python train.py --d_model=256 --routed_scale=2.0 --seq_len=512 --train_tokens=621200000
Below are experts of layer 3 (counted from 0) of a mixture-of-experts language model. Rows are named router (the router's row for the expert), gate (a neuron's input weights, with its number), up (a neuron's input weights, with its number) and show model dimensions 0-255. Each number is 128 + 24 x the weight over its row's rms, rounded and kept within 0 to 255. Numbers have three digits each.
After each expert's rows: a language model's description of what the expert responds to. This comes from a sample of Wikipedia text that the model never trained on.

# expert 40
router:150135164111095129137146107135119079113142122141106166099130166123153095115130130106155094082106143107122174113110203121113147103144136167115148158117136103150119110134134108170168113054124127138117126094156147115139126148178133147129098121159097149110112071117114119148128153103106105073096113117145143124147129187114114129146107128108088139181116126097192109145113094156105113161126174149119124122121134140170136142100153106181094115175139133096142142069125146120116170087125139144063116100137126122104143135094141140141128104126104090113117162126119143121127143123110111118152126119105121132113127124149139166147117131166138157128166127120139136110149177135181119142152123110099145103130132131131078103174140111129133124123115136120108121108165135120119153147137157
gate2:114111138107100137146156076148131127154133107123153128108137110102079097122149143079125111127131138092109152145127185138123099126079163138087165092135109140139159115121096149156169133119097090155075105130144155098129139117062114159112120135140186147120142110143112100116132132184161119136078116099125142103141158134125115078151104129123168148120152109148151118095131085143168141105147106158140072159108143148135119142178125152151124103119125181151128178112104115151161114148144130148123148124134128119122157117089201141120140159137129147164142097158159140095151126127136123110091129186104132127138133119120110160137133170119140099157134112117147119105102154122138166106146118146093150128144136176115120099115133103127119138126105137149119078114163115122131127119110159
up2:110128083107144130126161098131115116108127078150072123142148137126130139132105114160116110126154090189135132146124163147126097133118147125164123110127134118079074110096110152144116130124091106155120137111107160141111154107122128125118123143113113174172144158101124129123167126143174129117113125153137115133121141151103104162133076104104120116144082110122142169101120120104117086081127132146106146110106144146167124121148113129126127153102125092088102173108121127149142115173146160133100150113156106127125194098082112152114144117147147136125132141096150129131116161089100108098127122137112108134101080104116090112158103135130103126150110161118144150154128152082187160073180115128154161160141141136161130111122183092115144111144120115169095128107138109139139135105164174
Prepositions introducing time, place or source phrases, often sentence-initial, such as on 3 February, located at, In, after, during, according to.

# expert 9
router:177135109084109124136107124175128125086147130131120130140143130151170089087187127119111061160139149092108119174123143133129110111170129125111159119130124125114156054105107085109148147127092150068149120083122151162117131130106158089141142107135121144153128129120125147103130137124150137097101112144116164136129136157094085128121106118152136098166122089133160106123125152145165134133129154161125131165155122120135156133108144162154099152130135137129151148098129145113113147139092128142132110113116170102123125133111117130141127072145148097133145131158084129082093142118135123100125146097091132138145110139102157097140095121105114142169185130109136144093169123140152123130170115126104161155156138220120115138139122135124071138103128137120109085147148109137125136148148149
gate1:160154141125154143151134138121168123122131125092113147168108125162095122131154152151103108099131120114096130128079164120113101170124168119082129109150151125141122124125073106097141100164199118097108135125117158163077103105118139165160109106142174136128116131142122117116117113133140142170156096101127175116136111160123103124093110159142119148147150119164169104115100086124138167145130142156107105124167176139111104088081105152101126151173124105144107124112110131086087131130114089104098096154118110102137163106139114112124137127156156132139131112128115088120138107157127123082135174100122144112129134160117117135138138134109121167137169146157153105145145143103129150134158097147068110128082136119093096155111153135102115077135152121081120131127145107102152159139101140
up1:141146084108100121153109146155164117108127128138093112142121108142109115144139151152134123154138156188123132114070101128094115129117131129126118106123168145176135104096113113120122130125142159101091146139152141153122171073104129155141111093156140139140151112071119139077083086129159097094129101093106164146082111133121117094105145146139182132138158115180148103155146121105159172134131139099123116083153124112130135153112146127117121166152132119134115161132148145104133135109133141081153132172091110124139127102139123106123129131134145104137132113133120112090121058157110158162125110078146132138147090172093132107157146132123125154127127157137091109146173157158137124130154151123117126127094172133075142119127138151106093097184153143116103112144146153143132150131075116
Opening parentheses, commas, "and", semicolons and pipes that begin a new part of a list, table cell or clause, e.g. "(898 sq mi)".

# expert 34
router:139135110104122153111127115123163112086145143119079157110140182066142103114154139138116099145097120102112159133122171126147123132113123104102171126149134140120163098145168092113149097120152195084128158113166141120135133108123133140106134125185092144134102111102145162128113120128104119122116128147123167119150149167144113133116101117120137143141139134118159178128123082136120121129090145166127132159135139064103137113142152145159097079135107143120121133109073134106111137117094125153120137112129125126128135100109080162131134128143145085114133137164076102163102138101114124127140158114108130130144136116133114122091136147126158142129157157142128135045146106170153136165165113091083117128107122130136111077165135168140131114115094139167142099101153147125092127167126079
gate1:139091102118065153126158148138140087145124119152095144142114093089082107111149146105159126090134132143141136113124142164136106108141121148140123139118071135119138179162141129106137107114147131074164101095149127130157118134116114098112106127126108105158145108107081128105138100170111147086168106110115134128123131115123093110106075184117123161127137106140143110148180127124142147153146122131054125135125165121187129127113096106139113157135134115108134123107145125142097170125130120151123122158121103142166124160110067120120133183144118114124114112201102091116134155156111138130129108120157142134099131133169155147098107101135136159122109150143125137106105144114165115144137167103126111181130122115131131049109123105157126111155157124151120105116088160123100125116140108
up1:107101153112133070090108141138120130121133128125129137158131124110138107127152109147158139151119132173125121137135141162140138136156125067124100129137156140135136112153111129117112145137100119124092103144149142165086175140115127146085120133129133116093139138094119081133132160109137135128133160154151132153141106098128125120128159134095092106094096117152118098121058111156108129130095140129082138129073137135138172097144207118085125168103117160130110135101132120135116091157152159130100113086148108148109120110112154153136130137177097115141096167119149112121135120117117142091135122187110087134080147175108143145147152098095104172144098118110119168122124086126131141061118125154083122130130116151129111132094123158122104135137109088106152164154118111139097145161175124
Common first names and the first words of place names, often in tables or lists, such as John, Robert, Los Angeles, New York.

# expert 21
router:155137108096123134096126123145145122096132168094090127102124152085149087131128147134084099161120111078152133145094162134150142144118139128136151133117130118068163119143163100144126091134118152125110147118186174107141138125122117158106122143148072136124102109136147173164109138135145101105130111106085134127111124141118073118130109113110117127166127162112193169137139109108136093122077160131108121166101144079133140112115109152155118112140122142134160160090100114111102132101118105135129143141129119135109118105129127156138136170161134071108121143140086095168056131138147106128142166123100164169137124122111112147128129131095159117131158146105162139086114139148117141184164140137110150116133137160163097076166149168127132116115125112159126099118156141111120110131129097
gate1:112105155148189121129144147119131073153097122142139163108102097133143144149122149141139118108131123154099137123154133147126162132161132112160119157128153102104116173129141157140154115116124130122119158089115127086130084141094136094099158113104142112160121114153143143124115148092145147140108158150103094147133098107138141126146141145116111166145124147093103107159150110137114144101149141134113113154108169168175155118087128124152127113102136158086126071120112121138103138129108141080123132119108134163101167098118169180080125093085146157100142158147106164112162061100168146062102132163149109112160132164120116123095098093158138144129139110110102121171148128156139083117184112134121139126124145155146141126137120114132106116174122125146151176126141090097117118132113123
up1:150104133091147086108093104155133108116151109103159131146157145133147137125129134106069149132134100128110101100142140111126118150121121143097094114133097140119133119102102116101108099124080121147118114112139123166143135112119154134139145137119115182173132094135123092130133183141109161142127161100133146123159140148143154122119144154115120171127154078117144082111094119153137162142081103128157180145125127099141136155124206140177092120159126093141135102166122151166094127135116132107090122111109144082116151153147151107145118106153125170140130107098123119100106183156174117135116107157131123126146094109093136142121099136087104092115134102091124128138115139111130149129129084097098096120137151127091141097090109103134151113154152107110147141157047156140120161126119109
Later word pieces ending personal surnames, and common given names, in cast lists and sports tables, e.g. C-aine, Mer-tz, John, James.

# expert 33
router:144137120092149129104165114140135125090166104110108145136181166129145063104159132106108099147110120105111133151118155128114150133147134156105144124137081102133113101121106092141157105153095145087121109074130149126106147125132135149098138160166138143154163156160105118146130153126105144105124124100116152132125157155141102113132138135138138119191115101155162132145122120135108133141139135155104107168119119105162188130103159158167144126152130129125138131096128138123087101110065137179138076129127140088155145105139125124137128096145100101131178135148101109089089135091166117104150131104105125108171088131088137141116139132119118137152201109129144123083139148132159119148153128124112146163154126189118099108110134159150099139094130134117106107089176113124154156127139122
gate2:138097123122110141097122129180142108097099114142096111136123109131105083113117107109126149150130157123117135127132138138103115145137123115123086140125137133088075147147098140112138127132090120159148131119147119141127108092095174163108115131115123106143127175161105110157128146133124105120147121147124157124088173141083096153125116122172089121145123174134102152156165059145079150126117147130112117120118102161096123121141138096088155126128118161101118103138150165161088108104126142153117108130139162104127099140078104134176144165110086129112115118189124165107106093161132114176130105115168124100112097079140164172133142110141108126116154157134142082136137115148106154129108150146132138093131152110124169152166117148145132147131134125072076122115152092133129108176092142
up2:127137163121165121150121131073107165140151134127135146140115137116157124105115143141153161131140108153191168112074113130118152124124120156157132129094148132180121124136174125133119146139154125076130121144131119107134171160164113086111160151151122115096149120106121087136122105147146106144136153174172143131156098082160136110150136155081104115143110113103157115107119156124150182115168113094114115128163112119131138123121144160133111131154090075162148156092140115092132185102156143106153164127142127141152125096149115133108134080129143159111138137103160116150145149108144167098121120129078129129120149132162131099115139163061133143149124117118131141111130154127165107109134130115164115114108093136084097143118108141077094105112145149125150118180123176174111151124132124
"and", "to", "or", "with", "into", "than" joining phrases, especially "to" after what or how, as in "what to do".

# expert 2
router:145140135075121162128113125136145099089144195103132204111098163112116111102174154079132115120134121111073167149118145107138101073144173109134199068103145102131147097122107087114158137103151142094144101124172149123123128153105130156087141107127117159109114127141118138156136137152132148118151161119112113120108131149170120135137098101093098138161134097107142123128055133142155103179150150146109116143132133085114134111126155142154103112161143102117107178112109102137071116109086118126115143127128148101142123110111087134115158131150137092116139139130107143110102131143124137139176143101129114128102117118110144116132123122116138122203131150128125119086129117143142145121122116142131116123113119162139108121167143161122138122093081122170120094134140116136116147153126141
gate0:113109140107128135133117124113138135172136129108119185193151105138151117145134116105161124129067148133117148118121138153107145098113173106138136108096144129136130131096110131128126180141150142124155137137129157125170082142164095124097109060192132129147151128152099164141161088137112145137110147101151141125075114137128128113133082083150131162181110177111121158123157158133155106114121106119158124138103138124175138120108134161097144092125150146116134153150143123090138105146093146171116134117115131125106083106130137162156129138136110104151149123175120157132133155137121122132094120170170134115079165199098136174139121099157125117138119154116176126114137127188142151137102137151165121138146147130123090144134111156120152139133139126171142153110118148121119081128126131
up0:134067147136072151140105132110134127105143112147156084108162139141122129115175153098100154114144142116100122123157132088133164140131084136167090116160130114104127129128116136148117134141149126157110115156125093157172152160121143150120149144112098096121090129090121120132081125114143097136127097165149139155159115093123140170174162120096135131163124102152097095110108110093120136113145108114094088064137072125142151140110143149120118154125127121119145113076077103162130169118108171123107126094211163153129116142117133163113152074110128135113116130124168125120141132132158095149123144134111135160163112154127123135105152114134147149112085123173120162146145138149127164138161131091142124113108133135112155123151122086077152141108137086118110148126148127158108136153138122
Words after a pipe, dash or semicolon in lists and tables, mostly nationality adjectives like English, American, German, plus Gold, Mixed.

# expert 17
router:126151080097132153133150129097143133084152156120094140116153164097135041133143157130175115108128119135126165115079125134152122117141116113117138101092103101132154114157131076105124129106145196111167130115187131137136137182114146105127121144144075162101098101142121156118163149126105125107087123164133130110129138145116084151164092124105140103139125146122140113130088086121135135136113154124114132131143176092102150127152128151167100106131152127117122142104130140118118118091101130128115099142147119131138094108143100130120150124170146080139164151161113134120112138134122132098157142091080134141152137104116132088140123124116144154194131164151131169084161126148146141139174131112133141113151126140132093096174154163164124097094095133114174122138161126142133135121146129
gate0:046113071128136169126153156150128159115147118108133105130097161118123179164131140109113170149127173111137139159103124109152107135135123111142109108108091127082090145150131141170136105154132142119132161126112102110085112141095093150088148099142121113128103123163136099133125151146107158123112126126113145126111152105136145161154146106134147159097131092126116109152173129125105129132150125124149095155135131130125117114102138145126151123107105149092165060155149094158107114140095126091108143102166114118164085165123141167109129129120126155104142145183134159108136163105092119137102142128092152149117087112164107140134129142124141138139126159152094096172132151144156165130131072157075158119150107135154119168148097140113120117175169114099123087161131125114119121104108126
up0:162157129136114058177119114132146120116116174102154144088096121143105120114136117142112068114176106128118152175151121098163146110153112129125132142142156116165124097145087108103109120152175130128131141113140124141176137140168143149105141139129132124131130118132104108128122064137134104146158149090122104121123126103080119128107125120143100114134132103147120169089158105133128128174134103139129137093116107138136133127129103092144135113123148129116129117097124123134100112145137096131167132143130130139087130061096111169172132134166149142153136132077080089131095098126170126127124120150151108129093182151138162071112145139127146143137132078098152130116112102102123094134105151086184090108109138110113115097083122109125173161159123121139138163109133135117151118119145075
Capitalized nouns inside names of organizations, ministries and places, plus month names after prepositions, such as University, Department, Museum, December.

# expert 58
router:153176091073096151118142122130106111107134157102076148128102112097118109110204134118131113163139106083130124148117169120136154104123110140137139126126119118107129057126121145153152125125107184126146129097159136123119154153128138177114119119126062155137120127136130135144138146132161118107125139191097133105107135149158098106139074106123128139121142087116145104123110121144124074138121170143104114144129143117132142102119124129134089092130141155136091137101105120175101114077081092118125133118141142107128116119123067130087144142173149136117126123109081158156108084136187106146143125127086155101124127099132151096143174114087154117142159150106132121105156126144114109132113132135125114111121160187136090120166125129157132137115124129142109097089154121162134135128122126
gate4:157126132131135160117150123095187105100106146141157113131139134092160117130145187087132177122126103108151156084099108119108156150167114099145155104115138123137140148151108139141089138131079083163070155150137141117115112128142108116131107085105114108127145096152184115150145149108157128105116127122107161126098092163127114127125184103098153094165085098174128124140163180123132106128107100114152139116123154100102109088132120104165126146150125126144172116105097116118133113141109098102100177160186149134143127141151112134143111083131076175120111142126124127093100121107151112141130126100133126149110126109108106134116104124137152088123180110155144122121111163134178136145138122118140162149142132125117127092087143133140111115146176153126131099158115089110119120143158131
up4:119129112156133121129133119155111081114131140152169108122168138107178132098092128125116150135130105094126157132091106130118129105120131080135144104119120078131137129140139143153141127125086168159104127174133120116115095122126129149161156080072126147164098117160199142157161143139137122119127145136126119120153127177167118091116135132133148129148098091121130153095119133147134112150110122156171120125138152097151097100175150121140090160118113140204140170127158159164115149127146123150165122105162160145098121136132146119095106080142108167101140051150173144108093093107146137154137117145095128113132093085110124123061115125153115130138165120129107144113107108149157168121122111131145141128116144171088135112140107124138128081140152139127159101117126124149119127149118135
Pipe separators between table cells, and semicolons in lists, especially in election results and sports statistics tables with numbers.

# expert 13
router:161177105085132155136104113092142060097134130118067111132119165132160082124145149117143106109154129108148163142118149155143145060122138122154178134117125124131104103128115107126158115138133153131134146124154116130124139174126149126124100152162078123121114107135117129144159179110110159095110097142124138131152163121110109152133109101126169125137124108090139127162113141106133158154147141130086122142130149110148114120154122151159143101132189154099106154122160113162098102093115135135132143136123125121122115074137069117118158142147147100078127184161092124117121121120131133138174169108098150142156148101081141103169108122132131126141129165134108174102170109139164129141160118129130143114109122165125083069112159136128103113105130154096146117139169137117130158121100116
gate1:126148126144127120129147095123132140150061105146142181130165112112126103104085166115097131163155135121144153143144158149161096080090111134099159117126139156163128117102143127122122135134125101180141142127139122184172144110062114182117107153156117158143102092113158112165127120128164160172137146115115109154152158118133129133144093112153122125135129117112098137094151149119095132129148147082142127115133115083096147124131162104143114087164123094133142106130141165150096152141119127167132107113159126121120165139106158092125131127098161069100085109113127110136123080093152124136132138147118111150163122180092126122133127110135112152123109109156143091131153159096157154192175177123113089126112134125132130090122144132147132148160117159142150137123104152108122130097127134
up1:069138108114108153136148162061080149120119143135144163144183106134103103104114112140089090128141126122103090159119112173117108112124135136130129110094143154170130112156072114141152114151125158156167125148123135114113144130121117114072121141131108158139127100137139133166109098112129139159153132122107109115196176137116133115127118120150105104117119139150110178116115123139121126159159152109126144106168143142126161138152144135143122077168141142078130116115169140149130116097114093110129141142129151143189140141087096146124113179142189133120144149142124153135189126116122106134145149120135118154104083171104109132130125092142135134129099116135157117130149089097147125136130183122148129122126112144143123133123123120090105162117111150124095050140134093141104151107092156
Capitalized nouns in names of offices, institutions, ranks and awards, often before of, such as University, President, Minister, General, Cross.

# expert 43
router:172171091110140170122122136146126122121138152089095141100140137092125078122142138147125080136128117103128155145108151127124126099128139125118134122101162141117172112163107076098125115097127124123111094139162165142164125111120141183126097139119105147131134102141127174139142144147129101135111099099080155123078139131120084110125123105113077105135100101123170135126125076167097113096086132144109142152113141120132159120102124158152113119128134140141128148077121117110079115086122094141125148138155132102125142160132114109103157152175130064092152143129109118137058092109159102126131157094088155134140144087112078143175126147107161150116165129111128134126151137128160127139122143132086160096126134145123124117131153153101143114107099153145147092101115170106109168147141146
gate1:137161126145180183157095110133086171150110126122127096150145095127163071113144119120097129086145107071107187157158145125092121136087127080136172117139133128105140142128091130146118169127133094103136149084130110159151125110128149108124121130141138141129073114141142099123133100135114131111117120163104156116156121115109090179154105101115131137139144131097143139134146087141137121129125171124123100148170118170155120130117156164170097127138125113095103109154114130114148116129147114164164147151133135123091113144129102109124104154112132159077123138153151120139103145152155110147098094112127147117157153137178142157133109118150162151108179149146105154119145168106134178135140122130107152132134126109104115134093146126091100190185121108095122148106117141131125166099097134
up1:171101104136123139127144114115153118120138143147155160138076096154180160138110126150114080159095108142093129094123072149104142117128152170132150105141128150125100110084129147111129140126142136078136121106116146131133125145150082112160141151179146134176150117121146127149150094118145154120109150143128078188094092137112111133084111132127168160129120138147116136135143103152152163107113120158122153131115170132083176132151121142133132125115064097144101129158135130139111146106149109115121107168126118150149115114145169134147138132109136150175130138132103116102134127125107099094161111132100129135109189125135133109140151129128105069111072110136100125101149142097161141139153159104131114095136136116119125071172138130137163114101129126156098081172107145107170138127136082
Endings of non-English names, species names and foreign words, such as -ina, -ia, -ov, -osa in Diadelia squamulosa.

# expert 38
router:137180126100128136078121074113140119099147146084120110144159138150131099095181122133158125118131150100107136148156144095114129091100117085128121155140111119116167111102104131133110111111171136092147135120132113119160127125139117105114116164148087140122091125129108127143103161124098116106135137140164156100134113139132167167155159077117124108161082108095166129135109114133111110140138153129111136161122138141140109170114122154127099133147119124152119150119120138114094126137108088117086137093099135130134128105144098124096201150159148097092162151061090102122125161134159110129157182093091135145176126107121154116112092130107119150117154117158107129125104126158127137157145145136079099106132077190116092153146120144141141106115156117167150121131149142181122152139137139
gate1:098101129163169095085114158093129120126147135113120142094160118151098060108132117150104158113135123090155142154157143132129118136150137119153112102140116148131123103169094101136154135113137138137103140098127123121109130154098110106125121162101128125079126194174126101111135123138117089126097121071163138120130124109119107149160074137147138153117134112134147147116138155102126132120143108103111144125137139136124119084070113131126081142089146098142096130114102133110135151125138126161139122151133167108120172116114123157142147133153124093148114132064107154108169143152122114114156142156151111147082170151086169099100144127148085118135162150147107106110090099167159127149171128155141113103151119132163082151163153092108197133146130130108135119126099086105144126131158141
up1:095097135109119104133144123101115111141150116118139129168098126122144165095131113116162148165109142107120154157138127115144127127138157055112136134126133134128103088110126120103129100157140120141075131152119100160103111130095119156110156077102135096133122085121123167115129137154159124124085139145155169126136097112122139142090107127147130133104129091105122140097121141159153195165115111126182155123102105121141130167100133160159197125133126113131092103100096131108123170111119150124113138115121093118118116122124108122100122148157156164105158107147121126103111128098136178146149181096133118149127111120112173122150135091107129137077131126126057091153158136126125087075154073127165153107100130137111182133138148156170136109132108153149133139133167135148120143136157132
Field names in infobox-style lists before a colon, such as Location, Born, Coordinates, Binomial name, plus degree-minute-second marks.

# expert 10
router:159167104078127138135145114137127096085164145077076152108113163106151102117131140116141103115110112105101156123091147155135118126099122101109133122114115140111127120138118093130126113137119183129145129104130140138114134173152136111123104136159081121103110090148125138149127133112097161102113097115120123110129139134114090127130066110109162135128114113122138130123093095147146160143115169168064090144152176101094114120114147145143112106142154148127143159117160088152092096085116115138148091170149129121131130093134087121115137141134149073077186170135129128094100129131135113144161160120086108136155155096098130098126109115116130122170118166149125154095125123168154125157165105138098161140112112149145099118140121166129097156080108120133173099141139154105153126137111131
gate0:138156167111104119148101119126135125107132125117124127100134172158116106143144111088090134152115135116114131151122091137126141170090183124155138107114132164162114132117104124124153114130101131154122129102120129124106140087121119091135098136165071204130108148171141127117145119139149120113081134121168087148136124127153123159152124181135107115160142157119109124153196125123122152106138120079162105102120107148127158101149114095103134140135114103127122159142096104102133148130155091131096118152128154129138098111107162159138111098130188159114134118125111108108144135091095088177130179117126086132142133105153134131105155157113115084152112111166141125146110136136080157123129062108129084135163110144149087107167145118127146123098152123156184124122153130090130157124110122
up0:087139097105104153129184105147115094132160123158173136126153147126111148122124092125127162132152083136126134118131143125160104114128188130118104113146107103160152165129117117106141120164101092094106125127123126092127138083138107138169080133130110088154109115136129113138120075139140127142145124114113133128156125122106149162130090151161157151152141136111116106127156119118144129162179154152166149150155147157124110138114119108089121130152120128155124173127149118123146097115167110172133098139123118180084162093137107150153093097093107073080106127098133105141149134125112109167166114107108099184099120106133109114100084136157110081172135153102137124094140116168127124130134146116158153129157116132133129163134154137140132094131196121165114112105136108111163161116122160
Later words in multiword proper names of places, countries and institutions, such as United States, Long Island, Corcoran Street, South African.

# expert 47
router:128146100109160150122128129124144054083145140114100143141134136099188098121137160103119110120108109111110162133140150137141095123135144146116113104109153135151148106074118117130166140092130117098160149100188159189135092165122115174104112151181101114083126143153131168129131132143072148132101151129098132168128135133146123157163121121133125120169107123107158147185095074147117146124145145168103109140160098134125124125114114129098140118151135106129146154100102163131106147129138126170124121146093102118107122127151098146121133147172140113123162138110101121144081135158144090052139122108123115148145129140133146143131152140126162130147159126172161169106123162104144139171115138140110172133130135139134117089170142131140116167120126118162146111127132112151135119146175103
gate1:123099124170098131102110109097152106164124120162140116146108127107126141145122122112154123144140109123128154157151089121156102124096121157151133107128109114178104088130156125156103169120145090116170109098144133090109122144122158119081112121150142115090136132132127168153153131127135129080138151153103091117118120088146122101125139139143104086108115147072165097117109129147152092084150105157141110126114141136136123113130074155102169146143132128083165120111148090117172101151157114134179105130108114114106119146105049068129126129118105143144130091169078125144141153107096151117151162142120119164145146105146155092130104125150139117090144092081114155101150143121161091093096128144128103135091135154110090119156116103138121115157153131152125125151155101125132128167125096
up1:138116099160117090122131132133118158168136166128165136102122119144080189102098111102133129161125107134154126158125185068109116162140142139182161153165136110095111111136127109156130125122084128125140120138135139098098107091141165152116120105111111089165153159168121091129095127101118145153099187120170148087123090124100147132164135130092139120116113073154128077103109118140099131134142149105106109142144133117137093114180157166095113134163139135126105101153106095115105123109120123099090160122134145135091180115136127117171123145151128149097107160086120113086131139144152128136110125130167166128165136112113103099130104105150131103131110142159129099118131127114120139153087104121125163133142106138128172113153120163137106167113144151128086175126143158128156119146139120
Single digits, number endings and empty cells in tables, scores, dates and statistics, such as 0, 15, 201-6, 20:00.

# expert 18
router:127168103113108160117120134119106146114173139096137103149140138156126073120158107120110108112141139111150148106102170101172146095141123127129183105144137139110169072106151125149106127081128159098118142105154137158152104149118138147105099114179106130089063120131145126126114164136116117107121126155132140153108157128131104134139103099128124122142091135087134114150128105109106117112098179108101121139141129124115117115135117165141133137171110156107140150100128117118121116122113125137084079137095120121139100098098065122120153143119156075137154159125128092138100137122155094101148152075115104130144138119104152135104103132069160108145132159127128137081133090138134132167135109174126156114118092181101065149179113141135119150114138121106156084125158110140151114149124101
gate0:150102165115143108128120109127152077106168168162102124152132143150123123080118120123151096152147137137121150130166149107130135167098130133133151116131170134110120122128118138137106137109129181128118140105099158082155119144108173139115100141176150134126172122156089127081094113128146143121116142134141105172131146122155123164082108118144140146087081086103130115119129104152111170078097103122134127124088124145116143131134174168118163126157087132163074081132149080122132128136148129125156141089172130149132138099136131125146092130124107137136096143142121144112068170095157129162092092168121110114135101139086154101131148135087095143099131159138149150105117132160101109097113091145109128142140105123116110131162156141116114164165145126137135157148152112109070136122136154
up0:128133121112160151115132151099090123144107146140119139148088126094092152142156129112099106148071121129141111127104097159147108115155147166112134132186130124151130131116110151111128099086090105110157129145151129173125129119132139147175129082135086099113143142092139129164120124161139133142131144120149095109153128143122135090130167124124103135160136119119183132094193149127125076147124129123148123103147148089127118133134116086153069105089127137121135157100112165071112112154123130115104097134050127105133144114132115134097125117127123132105141095154120113116161111115129108129152133155117154131138139134146142126096113117161115095121136100152114128148117128098200154174101105102124105158108105104111122121074111140129203067123103132148148117117125123085151114170151129
Field labels, list dashes, and abbreviations in infoboxes, stats tables and coordinates, such as Born, Coordinates, Full name, N, T.

# expert 46
router:135169100093121165124188122121157095111168110154114117124145176150121113059145129103151112081125144122110155129076152148110155090141141134095149115136160128113150119110141107152142129101135143103163125068167140150089134106133149125098135104163098119093088143103140150127126137149096132133081111139168143142089109170105111127108102128137156132155131115135135130166139109140112141155120163115075137129144114089132122139113132126124120109189116175112132131103097123143103136130108136154120087122076119090119064172136105126098162136137150104102160150124115092140099090125172147114130143134100132125177118107113118137110109143136124155121139169154127115106162107141188098160136108160116140150121119166110100113143159144129154125086111160128119089123145120112126139165126128
gate0:125121165104102115101192137132167115115161125116126139119131106181141101110180144126116132137069106164124143091123102117129103132129133139142098134107162113112157125093122127100147119054178148129117153086137124133142156171148128125127115139148141141136094130145126162104171093099111132148126113181122140118100119089134123136140128161151171133123115116154168144144091144162105116160119109158120079139133123121116176115126125109133101080170097093145172207173123144164121140126130135119138116102139123133141110110146134071156126136115142105160142146130110111133132142130098109144122110125117124139127100120138126132124116116086121116124108068144147165155132106120091117111053136069148152109134149117123088139140151155129131103114158141146117134084155103105123149169138116
up0:133104126131086128145135137122148105117176130110147127112076098124100123110124088119136144126090128124115121101115134177124135109126105191138109103154157128161149108142179135119168114087116151077072151127135101161157122141169170161087094137119145153167157124160120125109127098139149145169154128159132152119106118109112102152129128132119197128152141123149134159127142151131110139148166131144116114157124128139149154124137102116112123125131129135179143171154154126126119135113130159134160094100131138127140138135083113108103156156130105124125161123098097139125116165160129140117148104115113180147149127142128102117077116099123110186140132071136132095195116117159072116117136172111109155088145163145164128175146108131097122136142123129122108112092143145125175122161094139
Single capital letters starting words or abbreviations, and digits in numbers and scores, often in tables, such as Daily T(ar), U23, 5.2, 2–1.

# expert 41
router:116162111101140116098163100130146078119120148113133107142134175125141120128149139126112070113094116132142150150084119121119139136137138127128115102107103069111143119125129123170167130118121186121105102091165131169147118156086152126110080160143122120141099098108113147124109181142114152098082114111117163141124122143145112171121131093162148084155101136101133137129108117141101156150113143140091156125126128112137156122121142178114097094141108114108102137058133131100128134114117137167118132138143156103094137137098100132153101135110109122131122152129063117124136159108152093120187134118117124122125129131078116132138104170133153138156154130155153120067160105126095102093155113089119145104110096128102078132136154139120159137089138131125128126091174159110104135153179107
gate1:162126166161134150134138119116162100191149153133117085125167152104127163153132139127143113116108105119093147126074111113109093117110148080124153113124114127148135107103105161135113122155112173108166092134097178146157101152097162110163115129104137176152122086133145150142156122161136143116095161092162106110141141148091096121139116125138141099176090066145173149146148155205154143112103162137096089124151126086143128108151107157095121105133124140102143134149111096132106125147078145163140154147135095114095145096112135104123141137100072110104123148118109085151146161148108107139143114126144126131114081121119151140149120154143141118088123123145135125113115095131128148157085119109110147129135136174119125139144083129136166137099143118151126113147136129132146132176134124
up1:160101139126134128151136133111116100146165146122116058104176084184140166173131159157117116145108106109119156139130102056117093128101162145122147102121154109154124150121107148158136127163120143100149079109099169134129099149129186115156115082153149093142095122146103146107123111140129161113142147102123125111124130141119118152137127142124112138120084107131109152170154116125138134116133140132127119162162120092152083114149132142132118126106102175082106161126160095122141114125119193126117139166108106141142124120123154092130137142106076090116097164127169145132103136155105152135146100132164111152109094137134139153148132142126141123084126159146143141114120080143125145144112151194139134150167101164147131131093128168149118100134155146116147137120111167085124107156125160
Line-initial dash bullets and table pipe separators in infobox lists and tables, such as Running time fields, Total rows, vote tables.

# expert 32
router:119151107142102110109185114099151093140130157127100159158142166125157122115097162119110087117133088100126148155114115126132141127158125137147107108103124135124111111141134101127123143133109144120104121100139142171140136164125160127070098140179089135115113091133123153118129140124140128128068124146101144176120120119148127119135137069112119116144120131114178120148100090136134147142113120141088145132146145105127122118117090171138116085133123113094130126088124103087124104124119145168111116138147151087104160097118097122127079156127099087116123187117082084085101153147119113120122133122123120120144122112088081100148142138161150138157118125140145129055165129134170079116137122113119126077115111164073095122125146157153150144112114149118128112095186132110132125183122110
gate2:163113098126119139169114111172101093089124146121157157133115127121110115123090108146187145153098112136136116137134114102113104139163119139093115145138167110169072114098188102121175122099111088128112137112201101159091165115124142094129073151118151134129112125145152112142133105153170118114128190119121112122109128120111170106121132101143139106148147157155113130081137131113102164147132109158126108127128164140176146135160132155092111121148119073119113108141129130102117134105172136099124106140135111125110136091141128144131110146123104154117162115114115113085102102135126145084108163144126106155129128129181144113170114118141131188126180097121140117100120106126168126138102171110136107125099153151134136124168157127129133144108057107124106127144114141141157124095127125
up2:129160120098129123113116155160137123133133147104165128166135143103143143088120121150154164121120118142143157132178119152128129143129093111082129168122101143137141082122124090075123147121102117150137130120143163143114171129165071150106139172184124115152145125135114147132133118114128092133111087121145145137109090122104120131102131123149167137108152134083073137114171143152105161131145127120106114160113159117127102123097133134075119133107136122135139144145151097144151079073161133125158104153140141120112066102116172099136142162132128134121140125141122120144177105116101129101163121146115129169162137083167114150185103113105150147098145106115112107133132124158131089160131092168116146156140116105063145104163106147157103146111135144157099166162111149171118112148150122
Line breaks and the bullet dash or pipe opening the next list item or table row, after headings and table separators.